From a checkpoint of a small mixture-of-experts model trained on Wikipedia: 13 layers, 512 tanh GELU neurons an expert.
Below are experts of layer 2 (counted from 0) of a mixture-of-experts language model. Rows are named router (the router's row for the expert), up (a neuron's input weights, with its number) and show model dimensions 256-511. Each number is 200 + 20 x the weight over its row's rms, rounded and kept within 0 to 999.
After each expert's rows: "gets" lists some tokens that make up at least twice as much of what it gets as of all text. This comes from a sample of Wikipedia text that the model never trained on. Tokens count by the router's weight.

# expert 2
router,191,205,226,216,186,221,192,181,193,198,160,203,173,184,196,171,192,195,217,211,173,170,193,184,185,206,193,184,245,217,199,192,208,244,205,204,214,214,184,228,187,191,180,208,208,230,211,213,169,195,209,214,218,170,202,209,195,196,203,189,173,183,211,209,202,190,186,227,189,189,178,216,214,204,176,196,213,216,186,215,198,212,184,175,160,160,223,212,192,226,219,229,204,188,190,225,226,192,211,222,209,206,178,220,219,235,209,197,192,207,186,213,182,218,203,198,203,183,182,196,163,223,208,178,209,197,222,198,177,211,244,228,199,180,186,185,215,209,200,155,208,189,190,203,186,176,206,192,192,184,201,195,193,210,200,178,178,172,197,209,195,227,195,220,219,179,188,196,186,217,191,267,216,219,198,190,192,208,200,203,198,203,187,182,188,211,175,253,200,136,194,202,205,196,166,185,221,184,145,204,193,197,230,193,225,185,215,184,182,208,180,194,198,158,203,169,188,210,224,161,181,188,183,190,191,239,199,197,243,239,192,220,193,220,212,154,212,202,221,213,201,217,207,171,234,200,201,198,202,208,184,158,169,181,195,159
up0,228,185,202,194,218,174,210,181,205,170,180,178,179,239,191,199,205,229,232,184,216,196,216,211,220,200,170,236,193,228,214,194,218,206,211,163,224,179,203,223,189,181,206,191,175,208,236,215,228,234,213,148,235,204,191,213,170,209,207,204,198,177,179,190,169,184,209,239,192,208,212,176,230,183,228,217,197,189,187,194,225,173,194,188,202,185,198,207,228,221,198,172,201,190,196,193,176,198,187,217,206,201,194,165,169,198,201,198,237,223,166,185,221,184,189,203,230,213,209,207,171,189,235,199,191,225,202,195,225,210,174,173,212,209,191,198,174,199,206,208,226,212,192,218,174,175,194,215,231,232,230,209,169,239,210,159,181,167,185,174,200,218,195,232,201,219,202,172,190,210,195,182,171,185,163,191,208,195,211,194,163,220,240,167,229,226,210,202,183,191,193,200,184,162,229,206,219,239,206,212,231,210,190,212,216,208,198,186,216,210,189,217,235,186,162,195,196,197,219,205,224,196,173,169,190,196,175,191,204,191,254,170,194,198,184,186,213,217,174,215,224,235,248,188,215,199,216,194,235,178,194,181,202,207,171,198
up1,195,182,189,201,200,179,156,221,210,224,190,173,190,222,190,191,212,169,209,215,210,228,193,211,210,215,174,194,198,192,195,190,202,189,185,178,188,193,206,174,180,174,158,234,205,164,218,186,169,184,196,185,192,211,203,193,206,184,181,204,203,251,194,201,204,222,181,194,228,203,203,213,185,208,198,208,172,216,220,204,180,167,234,192,197,201,188,217,213,208,201,189,205,227,213,213,208,194,203,219,227,218,231,191,211,187,221,215,169,177,182,192,186,253,186,213,201,223,210,189,226,207,176,195,218,157,224,196,205,201,214,211,238,208,192,203,231,206,221,159,157,204,176,184,169,200,215,198,195,185,216,233,219,248,201,201,174,199,153,207,226,171,224,224,185,191,198,238,212,210,185,170,174,208,181,212,203,180,155,211,214,181,211,210,220,212,185,220,149,225,198,186,174,202,209,204,168,220,182,209,205,196,198,249,202,216,209,219,196,192,209,213,207,194,205,175,187,187,191,197,179,188,217,141,169,199,215,188,197,179,206,226,220,158,195,197,207,205,150,174,220,190,206,194,176,193,197,212,166,195,186,196,195,225,210,180
up2,223,214,185,225,181,213,222,225,205,186,182,194,185,216,199,195,191,205,188,211,218,194,204,214,201,250,170,186,128,220,169,161,183,239,176,200,203,202,192,170,187,189,202,158,214,195,189,220,219,153,232,192,206,248,167,213,200,203,201,246,178,218,195,185,222,179,236,191,230,174,201,195,189,218,178,200,205,201,197,207,190,188,219,213,190,194,154,231,203,183,159,193,249,197,205,195,196,208,231,200,236,220,205,204,211,190,240,211,224,208,179,217,181,192,202,159,228,188,186,195,162,180,162,195,207,167,202,208,206,218,195,221,218,183,159,214,201,206,242,191,175,209,204,196,182,195,230,189,234,203,203,190,179,175,174,197,221,188,194,197,153,210,217,190,198,219,190,203,197,193,195,205,215,202,177,204,190,203,201,182,165,158,177,198,225,159,201,195,184,205,179,197,219,193,187,204,223,180,224,190,208,179,220,169,220,157,210,173,212,201,233,214,196,217,192,179,219,165,176,180,195,225,203,208,167,187,206,198,200,201,221,217,186,184,204,208,190,190,240,177,179,204,202,196,176,216,209,208,229,225,164,224,210,195,184,194
gets: ".\n\n", "\n\n", "-", "==\n", " |\n\n", " on"

# expert 6
router,219,207,209,217,188,204,224,211,183,235,163,211,168,200,209,153,213,200,204,239,233,199,208,197,233,216,195,213,228,234,174,180,207,201,190,203,156,194,163,201,204,166,200,199,197,185,175,211,210,206,221,216,205,224,210,203,190,202,186,207,186,204,242,218,211,202,192,186,203,220,193,213,243,173,227,167,189,226,186,211,193,190,172,207,222,195,170,234,184,227,177,168,229,201,194,220,173,171,210,195,214,222,191,209,205,221,221,193,185,194,166,225,207,221,210,167,231,190,195,193,167,173,196,187,236,194,225,177,152,188,182,221,214,235,171,199,203,187,181,158,212,198,214,201,197,174,193,197,195,174,176,183,191,202,173,225,195,186,184,189,189,187,187,205,207,201,199,196,176,215,189,191,219,194,182,183,232,200,211,207,195,213,217,192,191,197,207,213,182,251,172,175,194,203,217,217,185,211,210,185,244,195,223,192,207,203,191,202,210,220,204,205,206,220,209,173,226,204,189,210,204,226,172,193,193,178,182,218,172,160,197,209,236,194,213,186,210,191,204,198,180,216,195,177,185,189,256,212,194,234,161,216,215,209,177,200
up0,183,222,212,216,164,242,192,197,194,168,197,219,143,173,171,172,214,194,224,214,191,222,192,211,206,187,183,186,201,226,164,229,185,195,172,180,220,178,210,214,214,177,195,214,203,162,196,225,212,210,205,207,189,204,209,213,191,232,211,184,179,190,199,232,227,183,217,187,217,184,188,224,208,204,189,171,217,194,183,220,221,210,179,202,194,188,181,238,216,204,177,193,230,217,183,232,186,178,227,173,209,253,207,215,199,215,232,189,208,230,199,195,164,201,191,179,216,216,182,212,194,156,162,208,254,218,184,171,147,217,175,214,199,181,202,211,192,221,182,180,211,191,210,218,208,203,208,186,196,229,203,194,220,236,200,233,180,153,206,226,223,199,182,223,225,204,182,212,162,224,198,211,196,216,170,203,191,218,222,191,184,198,206,179,192,221,233,190,236,203,182,209,183,214,207,179,212,190,201,215,194,198,248,169,203,199,194,163,198,203,197,198,233,193,200,196,184,196,168,221,178,175,175,195,161,153,143,212,207,205,206,208,225,221,199,174,186,146,216,227,189,202,213,190,220,177,213,218,204,210,232,208,203,210,200,199
up1,202,217,214,181,177,191,190,170,206,140,190,179,169,267,189,188,186,210,220,187,196,189,180,208,194,193,162,226,164,229,165,232,175,214,181,203,236,176,172,201,205,185,215,185,207,207,189,238,203,200,224,194,227,196,235,231,201,190,209,169,163,184,228,219,239,208,201,219,220,161,193,202,205,167,204,202,214,205,183,173,215,203,199,206,210,186,192,196,188,226,227,225,246,165,220,209,211,173,217,178,213,228,252,239,203,208,222,158,198,187,194,247,207,199,218,206,212,212,196,182,200,211,193,183,232,207,179,194,190,212,183,199,201,178,210,171,189,237,208,190,216,204,254,207,223,223,216,208,166,217,159,168,204,219,185,197,166,159,171,194,210,204,156,226,183,214,184,224,174,219,197,252,199,226,184,191,182,211,207,190,207,213,204,204,199,207,182,199,180,222,183,186,185,196,212,180,213,207,161,227,187,198,217,196,248,184,203,208,191,189,166,215,202,189,199,215,187,188,192,202,178,201,184,196,163,174,172,200,212,221,183,192,242,180,194,214,206,184,176,215,201,203,240,190,233,188,212,197,159,208,170,200,186,174,223,190
up2,193,184,203,195,218,176,221,181,226,159,208,203,210,225,200,167,219,230,222,204,190,195,184,196,229,217,184,230,197,194,176,240,220,198,204,208,204,207,210,186,190,216,216,170,234,190,207,205,233,187,199,176,184,201,198,192,230,207,196,186,207,217,213,223,191,197,189,140,212,196,188,204,197,203,177,216,219,226,169,211,186,191,179,181,210,184,213,208,219,197,177,178,219,193,233,207,191,181,201,246,228,205,191,189,172,212,167,180,192,212,173,192,177,199,168,198,218,202,172,174,210,219,207,220,206,186,204,170,195,194,186,197,197,246,175,215,222,161,156,186,204,190,205,241,140,178,241,209,175,229,210,208,216,189,237,184,190,194,247,198,204,169,213,210,201,185,196,197,202,152,228,215,188,207,169,210,222,158,197,164,204,204,168,215,215,212,204,244,178,213,199,196,190,238,219,197,167,190,198,198,200,188,183,203,204,213,193,198,168,242,202,212,201,196,217,172,213,189,210,249,202,244,185,161,165,239,203,225,196,226,209,182,208,234,192,197,208,204,185,198,232,220,185,203,229,204,210,187,180,197,211,151,185,186,181,179
gets: ",", " by", " that", "),", " |\n", " with"

# expert 5
router,165,198,190,176,190,197,203,211,229,200,205,206,199,221,223,202,184,179,207,156,237,215,192,190,183,219,191,197,148,204,186,223,226,205,191,202,191,195,173,209,206,184,202,173,168,188,174,232,213,180,192,193,200,219,194,237,167,200,198,180,210,212,178,209,188,201,196,203,184,216,170,185,194,183,178,201,198,221,161,209,207,205,175,209,209,189,181,208,183,172,198,210,216,191,184,198,218,181,184,196,219,238,183,233,201,219,217,195,199,213,215,225,185,184,214,150,249,166,213,189,198,189,173,235,199,215,221,199,196,188,207,214,218,200,230,205,241,194,225,234,190,188,210,208,198,184,193,176,219,217,199,243,200,218,192,167,193,206,219,203,175,194,182,228,196,213,224,221,201,195,207,171,177,217,162,189,190,191,179,201,186,211,189,193,212,206,195,248,172,224,148,130,172,210,199,226,239,230,197,193,163,208,219,170,231,210,227,192,195,162,192,215,180,195,209,177,228,173,171,209,215,186,195,183,193,176,210,248,212,183,188,194,199,204,215,207,171,162,182,204,193,227,168,183,196,197,181,198,198,196,212,199,207,160,138,190
up0,209,206,181,243,186,205,227,190,181,196,195,215,185,225,183,198,190,206,161,247,197,214,215,200,225,211,196,186,212,207,199,156,181,218,182,170,244,215,215,237,218,215,216,204,197,184,201,239,196,141,194,173,219,178,207,211,203,224,212,220,173,199,164,174,260,208,203,229,238,183,172,209,201,181,176,210,201,206,195,213,192,196,211,213,190,204,231,213,192,200,213,199,198,209,216,206,187,178,188,194,198,198,194,202,189,218,204,214,200,198,166,210,162,189,203,227,212,181,217,183,192,191,194,241,204,180,191,224,145,192,192,197,216,220,214,206,205,188,191,169,184,204,189,203,153,201,191,180,177,200,197,165,195,198,219,216,200,210,210,180,190,195,242,202,203,190,175,197,170,204,228,191,159,192,189,173,210,223,194,174,182,202,179,204,183,182,197,182,237,199,162,170,204,187,222,181,220,194,222,185,191,210,211,186,209,183,206,200,202,179,164,189,172,243,202,185,213,192,163,206,211,246,195,162,202,200,191,195,184,191,181,222,217,209,213,224,206,184,203,191,211,218,208,216,187,211,189,206,209,207,196,180,189,233,208,188
up1,190,204,211,174,157,205,170,227,184,218,180,208,207,189,200,201,200,171,183,204,183,186,234,170,218,202,223,205,225,201,198,167,247,228,209,206,174,205,162,209,167,144,193,208,218,181,224,190,208,237,205,218,205,195,218,173,198,199,191,213,206,200,203,205,212,200,206,210,198,175,197,250,181,186,185,159,192,189,136,177,227,163,173,177,221,167,184,214,175,234,178,181,224,211,205,216,229,184,211,165,187,225,206,185,168,197,201,190,206,210,185,239,213,210,186,215,187,200,211,173,208,184,191,225,237,224,184,190,181,164,183,194,184,216,193,202,220,148,227,208,227,210,204,183,212,257,171,204,186,192,218,175,221,214,197,202,220,187,196,159,165,230,194,197,190,194,220,223,187,172,225,178,177,209,242,206,224,209,205,208,220,181,175,206,172,210,214,179,207,201,171,161,229,236,196,206,199,244,189,232,204,210,213,224,220,197,191,206,176,226,211,189,204,223,174,192,182,201,202,212,200,195,185,202,178,207,183,189,202,206,209,221,235,194,194,193,185,198,193,210,196,206,177,190,191,177,212,220,202,204,161,159,157,231,182,176
up2,205,213,186,207,181,221,228,203,218,201,214,231,175,195,209,200,172,182,230,208,210,162,177,170,190,162,180,212,190,203,178,235,199,199,181,213,240,190,229,204,187,196,184,206,178,184,161,199,187,182,224,203,206,193,204,181,191,181,195,186,176,221,230,206,162,192,230,190,199,200,197,182,226,183,167,186,206,194,181,182,192,201,177,210,185,203,167,204,208,226,189,176,207,231,221,193,193,160,202,215,191,189,179,223,167,205,189,202,202,232,223,227,212,219,210,195,267,192,181,205,227,206,180,216,232,169,215,203,204,212,171,180,166,187,196,181,165,209,192,218,201,196,195,204,185,188,259,181,193,186,208,222,204,192,182,178,214,180,186,232,235,206,206,206,195,217,207,182,188,194,226,164,191,186,174,176,199,217,201,198,199,258,190,197,208,198,207,247,235,227,150,191,230,200,218,195,224,208,187,186,202,214,215,193,136,218,218,204,153,189,188,195,206,218,207,195,237,213,184,220,180,220,191,175,180,192,243,185,182,224,145,165,219,223,186,217,189,174,200,181,200,217,186,185,226,191,197,175,244,225,204,205,208,210,194,187
gets: " in", " for", " first", " work", " up", " played"

# expert 4
router,199,218,225,218,181,221,227,215,195,225,149,212,179,190,195,158,214,211,207,220,233,224,196,228,203,213,194,202,220,238,191,187,223,216,201,206,181,193,173,214,218,175,191,236,214,194,200,219,192,188,207,235,214,190,194,232,196,190,194,211,193,225,241,225,216,200,174,210,207,210,179,197,200,192,243,177,180,215,168,201,214,194,174,183,218,174,190,226,193,212,195,203,231,201,176,204,174,174,215,197,191,243,203,209,192,222,216,191,172,188,169,235,208,241,195,209,226,191,224,187,162,179,190,189,211,197,209,186,157,195,226,219,203,217,197,171,212,180,160,181,223,205,207,210,188,179,193,188,176,196,180,185,200,223,180,202,201,194,180,177,170,197,198,230,212,198,205,210,181,219,181,211,190,179,200,184,228,201,189,235,201,200,225,215,161,215,197,222,191,193,178,179,176,192,199,226,222,218,187,197,238,184,231,195,221,189,196,193,200,202,207,207,209,212,193,179,212,186,176,172,220,187,172,196,198,180,186,231,165,176,196,220,226,218,216,169,214,179,212,209,193,212,194,168,188,187,241,207,193,232,171,193,206,190,150,199
up0,237,197,181,193,215,217,184,237,194,202,160,209,186,175,254,175,222,220,192,201,183,172,200,210,220,210,192,191,205,190,223,204,177,204,162,185,202,207,209,250,191,181,191,189,177,177,223,209,193,225,184,199,210,192,199,215,216,195,204,183,199,199,193,218,189,185,178,225,189,169,152,173,224,171,209,204,198,202,172,185,177,212,194,215,219,169,152,224,191,212,196,205,217,188,209,196,176,196,197,170,222,220,170,206,188,195,228,197,224,194,159,208,231,206,183,201,217,193,258,193,201,194,191,176,237,240,197,197,214,220,191,199,189,210,210,227,213,201,210,190,214,212,195,167,192,215,194,214,226,180,225,199,210,227,176,242,211,192,164,199,176,159,213,223,166,212,192,188,200,213,191,203,213,204,202,198,197,204,195,211,187,202,176,235,171,210,232,220,174,189,189,183,186,228,192,217,206,196,196,205,169,177,249,221,179,200,193,181,258,197,240,196,242,226,203,220,186,214,212,216,192,205,199,176,181,174,196,217,220,191,166,235,195,210,184,226,232,218,195,188,228,192,214,184,194,162,207,212,156,244,197,194,185,184,180,196
up1,219,211,217,189,211,201,155,238,176,176,219,208,168,196,160,161,219,188,189,226,218,165,200,204,206,192,198,235,197,223,182,193,198,249,215,209,286,163,216,211,207,202,219,188,176,211,183,198,161,195,202,142,154,199,181,216,213,214,199,209,194,228,214,204,187,180,198,194,179,206,167,169,186,187,202,190,189,198,183,249,226,191,194,197,177,219,189,205,187,176,180,200,206,181,195,200,222,183,226,191,182,195,200,186,188,208,217,190,125,204,221,206,190,205,160,201,191,216,207,197,199,194,197,184,202,152,193,187,203,217,222,188,198,221,212,192,214,200,177,181,226,231,165,196,155,192,180,229,211,172,179,226,155,234,185,184,165,214,196,189,194,176,193,218,181,172,214,191,213,199,155,148,206,194,185,221,228,224,179,214,184,198,211,172,207,211,205,207,176,216,166,176,172,142,174,237,179,198,184,171,231,224,189,188,214,193,187,197,206,210,227,217,185,200,191,198,219,199,177,191,172,197,221,211,177,216,179,209,172,160,180,214,196,194,192,173,165,175,210,180,190,222,202,176,203,185,209,168,185,199,219,203,197,203,221,197
up2,204,170,192,192,172,204,209,184,194,195,169,219,171,173,210,150,200,220,207,196,198,190,206,224,177,220,159,223,209,217,205,207,232,222,198,184,195,198,187,232,218,185,176,214,190,169,210,201,221,200,203,234,214,176,184,224,181,223,224,188,194,194,211,198,190,181,185,206,227,240,182,198,201,177,202,193,228,207,182,214,241,216,176,211,174,181,205,211,184,193,167,185,191,206,194,171,201,198,182,184,215,208,222,201,218,216,174,177,213,187,183,200,222,194,157,176,205,162,220,196,159,211,193,184,218,225,212,187,205,197,214,197,194,233,195,187,202,202,184,195,225,202,216,200,166,190,204,165,220,173,199,223,164,196,204,175,181,174,217,199,185,211,200,240,198,219,218,194,188,189,178,180,213,187,209,215,209,197,201,222,158,193,178,179,163,203,216,207,171,212,189,179,225,177,184,212,218,181,189,193,172,238,227,208,175,199,200,192,199,216,175,162,187,228,224,190,206,208,172,166,194,200,180,205,211,221,166,238,204,205,164,200,199,237,196,220,193,191,206,179,210,176,195,186,195,207,170,214,205,169,188,197,186,182,225,171
gets: " the", ".", " a", " (", "2", " The"

# expert 1
router,226,214,218,240,201,219,224,199,230,210,146,203,171,188,195,171,194,203,222,207,214,195,175,218,210,199,199,206,221,217,204,192,233,195,194,203,205,192,190,190,223,191,187,228,218,194,215,217,213,184,176,204,212,193,197,212,188,214,189,181,191,215,222,213,199,188,181,170,220,193,182,187,200,193,236,176,198,200,179,187,235,180,190,175,218,164,168,216,222,196,187,183,223,214,181,146,186,186,214,175,173,224,207,191,212,198,191,190,192,190,165,227,203,209,180,204,197,159,214,177,175,182,169,204,226,190,185,185,179,223,204,176,205,216,180,186,229,155,175,159,195,207,221,212,193,207,176,179,166,197,210,215,207,205,179,204,192,219,175,181,186,160,240,207,215,217,194,192,183,211,189,186,209,199,212,195,228,225,203,211,196,202,233,217,179,195,227,209,186,190,181,166,187,203,224,237,218,229,207,196,242,190,222,203,193,195,193,193,208,221,197,198,218,213,186,200,219,187,215,184,218,195,192,187,200,188,196,215,185,189,212,209,222,195,207,165,209,185,237,189,201,188,220,189,207,175,251,205,204,225,191,203,207,211,152,221
up0,163,194,187,223,192,218,202,196,212,210,209,215,179,205,191,205,209,209,200,217,201,182,169,218,220,199,199,182,171,220,201,209,207,219,192,165,214,195,193,245,236,178,218,161,203,231,167,215,193,193,205,226,184,224,193,195,187,187,207,160,208,179,203,165,204,192,199,185,170,219,144,204,191,192,186,231,192,194,197,220,181,217,193,199,189,185,191,184,209,216,179,184,181,178,240,222,214,200,190,183,202,179,168,187,165,232,179,185,191,189,203,184,246,157,229,229,232,210,166,207,201,226,203,223,210,214,254,180,184,234,214,183,193,200,222,167,210,193,190,184,199,221,203,215,192,194,209,196,199,164,213,231,166,217,212,203,242,211,212,228,166,195,199,173,221,195,196,181,177,204,240,219,216,183,162,197,212,224,218,205,187,212,204,222,198,208,181,198,193,223,193,222,185,204,197,193,197,247,212,223,239,206,226,193,236,190,201,225,194,190,187,189,188,165,207,191,230,195,193,214,154,204,192,213,168,220,178,182,221,202,205,214,182,234,180,219,192,185,194,199,191,214,206,200,168,200,195,185,219,183,158,160,167,218,169,164
up1,225,192,216,224,196,190,203,170,184,193,207,205,220,190,176,177,208,171,219,235,185,194,159,193,264,191,190,220,186,214,182,217,218,207,199,196,198,193,185,220,209,154,208,204,235,207,240,238,207,184,175,183,211,166,229,183,214,180,195,201,159,185,195,175,163,207,180,221,193,235,184,194,213,207,160,216,162,256,189,192,197,214,181,188,219,186,214,234,201,192,231,181,214,171,197,203,223,199,202,198,210,237,191,171,229,197,182,205,208,219,162,175,197,208,211,192,210,171,223,211,189,214,208,201,207,203,197,194,204,198,233,203,179,225,204,181,226,183,184,189,198,236,207,180,194,204,190,205,203,177,203,214,228,212,186,164,188,208,180,156,228,208,188,224,223,229,157,202,197,185,197,192,207,205,196,156,180,213,197,190,189,207,197,219,205,186,206,203,196,219,204,187,173,206,208,197,203,188,155,173,231,180,250,200,229,206,227,192,225,203,210,225,198,206,205,172,176,192,206,191,222,138,217,231,181,234,209,212,200,196,180,219,203,167,179,213,219,218,173,198,208,175,199,194,216,215,212,211,187,193,210,178,234,186,201,188
up2,203,196,211,219,215,197,217,195,190,216,205,208,184,187,197,195,159,195,182,200,244,188,196,226,236,203,196,209,196,207,181,225,193,217,196,175,187,186,188,213,238,169,215,227,227,193,236,198,197,183,191,227,226,202,198,208,179,183,224,184,209,186,225,195,175,193,206,186,231,219,196,189,214,157,177,172,218,216,192,196,210,191,174,182,221,175,221,231,189,231,234,231,206,198,179,220,200,191,176,203,187,235,184,210,177,210,198,234,211,221,146,225,179,207,189,182,206,208,150,164,187,215,208,234,199,201,186,188,197,208,197,214,229,214,231,138,210,192,185,187,195,193,164,204,200,229,223,203,174,212,207,211,157,187,211,148,213,179,210,178,223,204,206,222,211,213,214,225,180,157,222,244,194,212,156,185,204,202,174,189,210,191,220,205,209,191,196,215,234,191,194,194,189,222,197,203,184,193,214,214,196,229,223,231,194,208,206,225,139,201,199,179,233,199,207,181,209,249,178,203,196,249,203,210,201,180,205,180,225,176,194,196,221,205,215,197,190,190,188,166,197,189,204,146,183,184,190,217,197,238,194,184,192,201,210,210
gets: " to", "0", " would", "3", " not", " can"

# expert 0
router,197,215,227,210,182,231,240,216,200,229,144,214,180,197,205,161,196,205,207,216,249,224,205,224,200,220,194,196,210,239,195,194,224,210,195,207,181,195,173,209,202,181,178,234,204,194,189,223,204,181,205,227,213,187,194,234,192,192,212,207,202,232,235,224,209,187,170,203,204,205,174,203,192,188,243,180,188,205,166,196,216,194,179,171,224,174,184,221,181,205,192,184,223,202,170,184,176,175,209,199,196,238,192,214,206,220,212,199,177,191,168,233,209,222,194,200,227,186,241,182,163,183,195,208,223,206,205,186,170,203,228,212,211,205,192,177,216,179,172,182,204,206,231,206,191,184,189,194,171,204,177,206,212,226,183,192,194,202,177,190,163,187,208,227,209,197,198,209,182,215,184,198,175,182,187,184,243,208,184,244,206,207,208,220,162,224,193,220,195,202,169,183,179,191,219,232,219,223,207,192,238,190,230,186,210,189,198,192,210,210,180,221,214,205,198,182,227,179,181,172,225,180,184,202,200,173,192,225,156,160,196,217,224,208,215,172,201,175,204,195,194,219,203,163,193,175,233,215,196,231,171,197,204,186,149,191
up0,195,176,225,219,199,208,203,179,218,189,166,206,186,209,196,162,200,228,243,229,203,206,209,234,226,196,172,203,202,202,203,225,197,220,194,199,206,222,167,214,191,174,207,210,192,188,190,228,217,206,190,207,199,194,194,244,172,185,199,206,184,205,220,220,186,213,230,205,187,203,195,191,224,203,213,186,235,216,161,204,188,185,184,178,205,163,206,222,209,222,169,190,247,201,190,200,206,158,217,200,204,276,172,194,218,197,175,200,209,210,177,253,196,218,183,194,216,181,195,152,151,229,168,178,243,184,192,160,187,205,201,168,201,207,206,186,201,196,231,177,225,212,206,213,185,215,236,201,199,218,219,203,218,215,181,217,208,205,186,177,204,174,182,225,215,205,194,215,169,201,194,198,197,184,169,192,205,224,216,210,196,204,217,192,180,219,201,237,209,187,178,180,162,178,210,199,197,194,219,208,206,194,228,221,207,183,210,237,168,197,203,194,196,198,177,175,208,203,181,195,205,212,224,169,191,199,209,241,213,180,207,198,212,194,224,210,203,174,186,182,217,182,207,160,195,194,194,233,200,207,192,174,195,177,180,201
up1,215,208,196,179,173,188,199,209,213,161,210,199,212,219,204,196,214,229,172,190,202,156,204,231,231,214,188,180,196,193,161,232,194,217,187,192,249,177,207,176,196,169,214,208,223,172,173,249,198,206,214,219,175,225,210,201,195,201,215,188,189,222,215,217,210,211,230,203,148,209,200,205,200,208,218,176,185,227,168,216,209,199,215,196,175,180,191,207,217,201,195,186,219,227,202,201,180,163,211,190,174,200,186,216,215,222,234,218,220,229,189,232,186,202,193,220,175,207,250,167,194,197,181,198,233,197,207,155,212,212,198,183,202,194,161,210,223,229,156,201,206,191,212,178,204,209,224,179,155,196,198,196,223,157,171,202,187,197,183,256,189,186,205,180,201,182,202,225,166,239,179,223,189,231,211,193,170,202,186,180,189,228,197,229,149,219,177,208,200,173,168,193,186,170,220,179,208,212,193,176,205,192,206,205,237,205,207,182,209,219,217,247,208,183,217,161,225,212,195,166,224,190,175,186,191,206,213,202,183,223,227,190,207,230,207,166,220,176,182,178,200,220,211,186,231,158,216,204,220,214,162,190,191,216,172,163
up2,199,197,193,168,170,206,219,203,179,196,185,177,188,223,184,168,186,201,212,202,180,171,184,200,188,198,166,202,202,198,182,212,204,192,205,188,242,185,161,204,210,190,187,187,210,180,183,183,229,208,223,199,181,220,174,211,167,240,191,186,195,184,237,181,236,192,182,210,221,173,182,176,205,216,215,222,201,197,189,197,199,218,205,186,205,163,193,230,218,197,194,213,253,211,176,219,232,185,194,227,195,212,230,194,163,217,209,208,234,182,172,192,193,214,202,190,210,182,171,193,192,227,179,232,252,221,193,204,178,215,208,166,175,216,207,158,194,207,239,178,176,201,213,164,175,220,204,194,214,229,181,225,230,215,192,206,209,194,155,216,165,211,196,215,193,187,203,197,176,205,219,224,189,198,189,180,198,163,178,199,183,201,272,223,207,203,209,187,166,218,210,171,190,214,216,153,227,229,205,218,197,185,200,221,192,194,171,189,191,181,189,225,184,182,193,198,218,193,196,197,190,202,192,196,164,207,171,227,217,220,214,203,229,200,226,190,210,186,185,207,191,175,215,181,203,162,208,216,197,223,177,199,168,195,201,222
gets: " |", " and", "7", " (", "8", " a"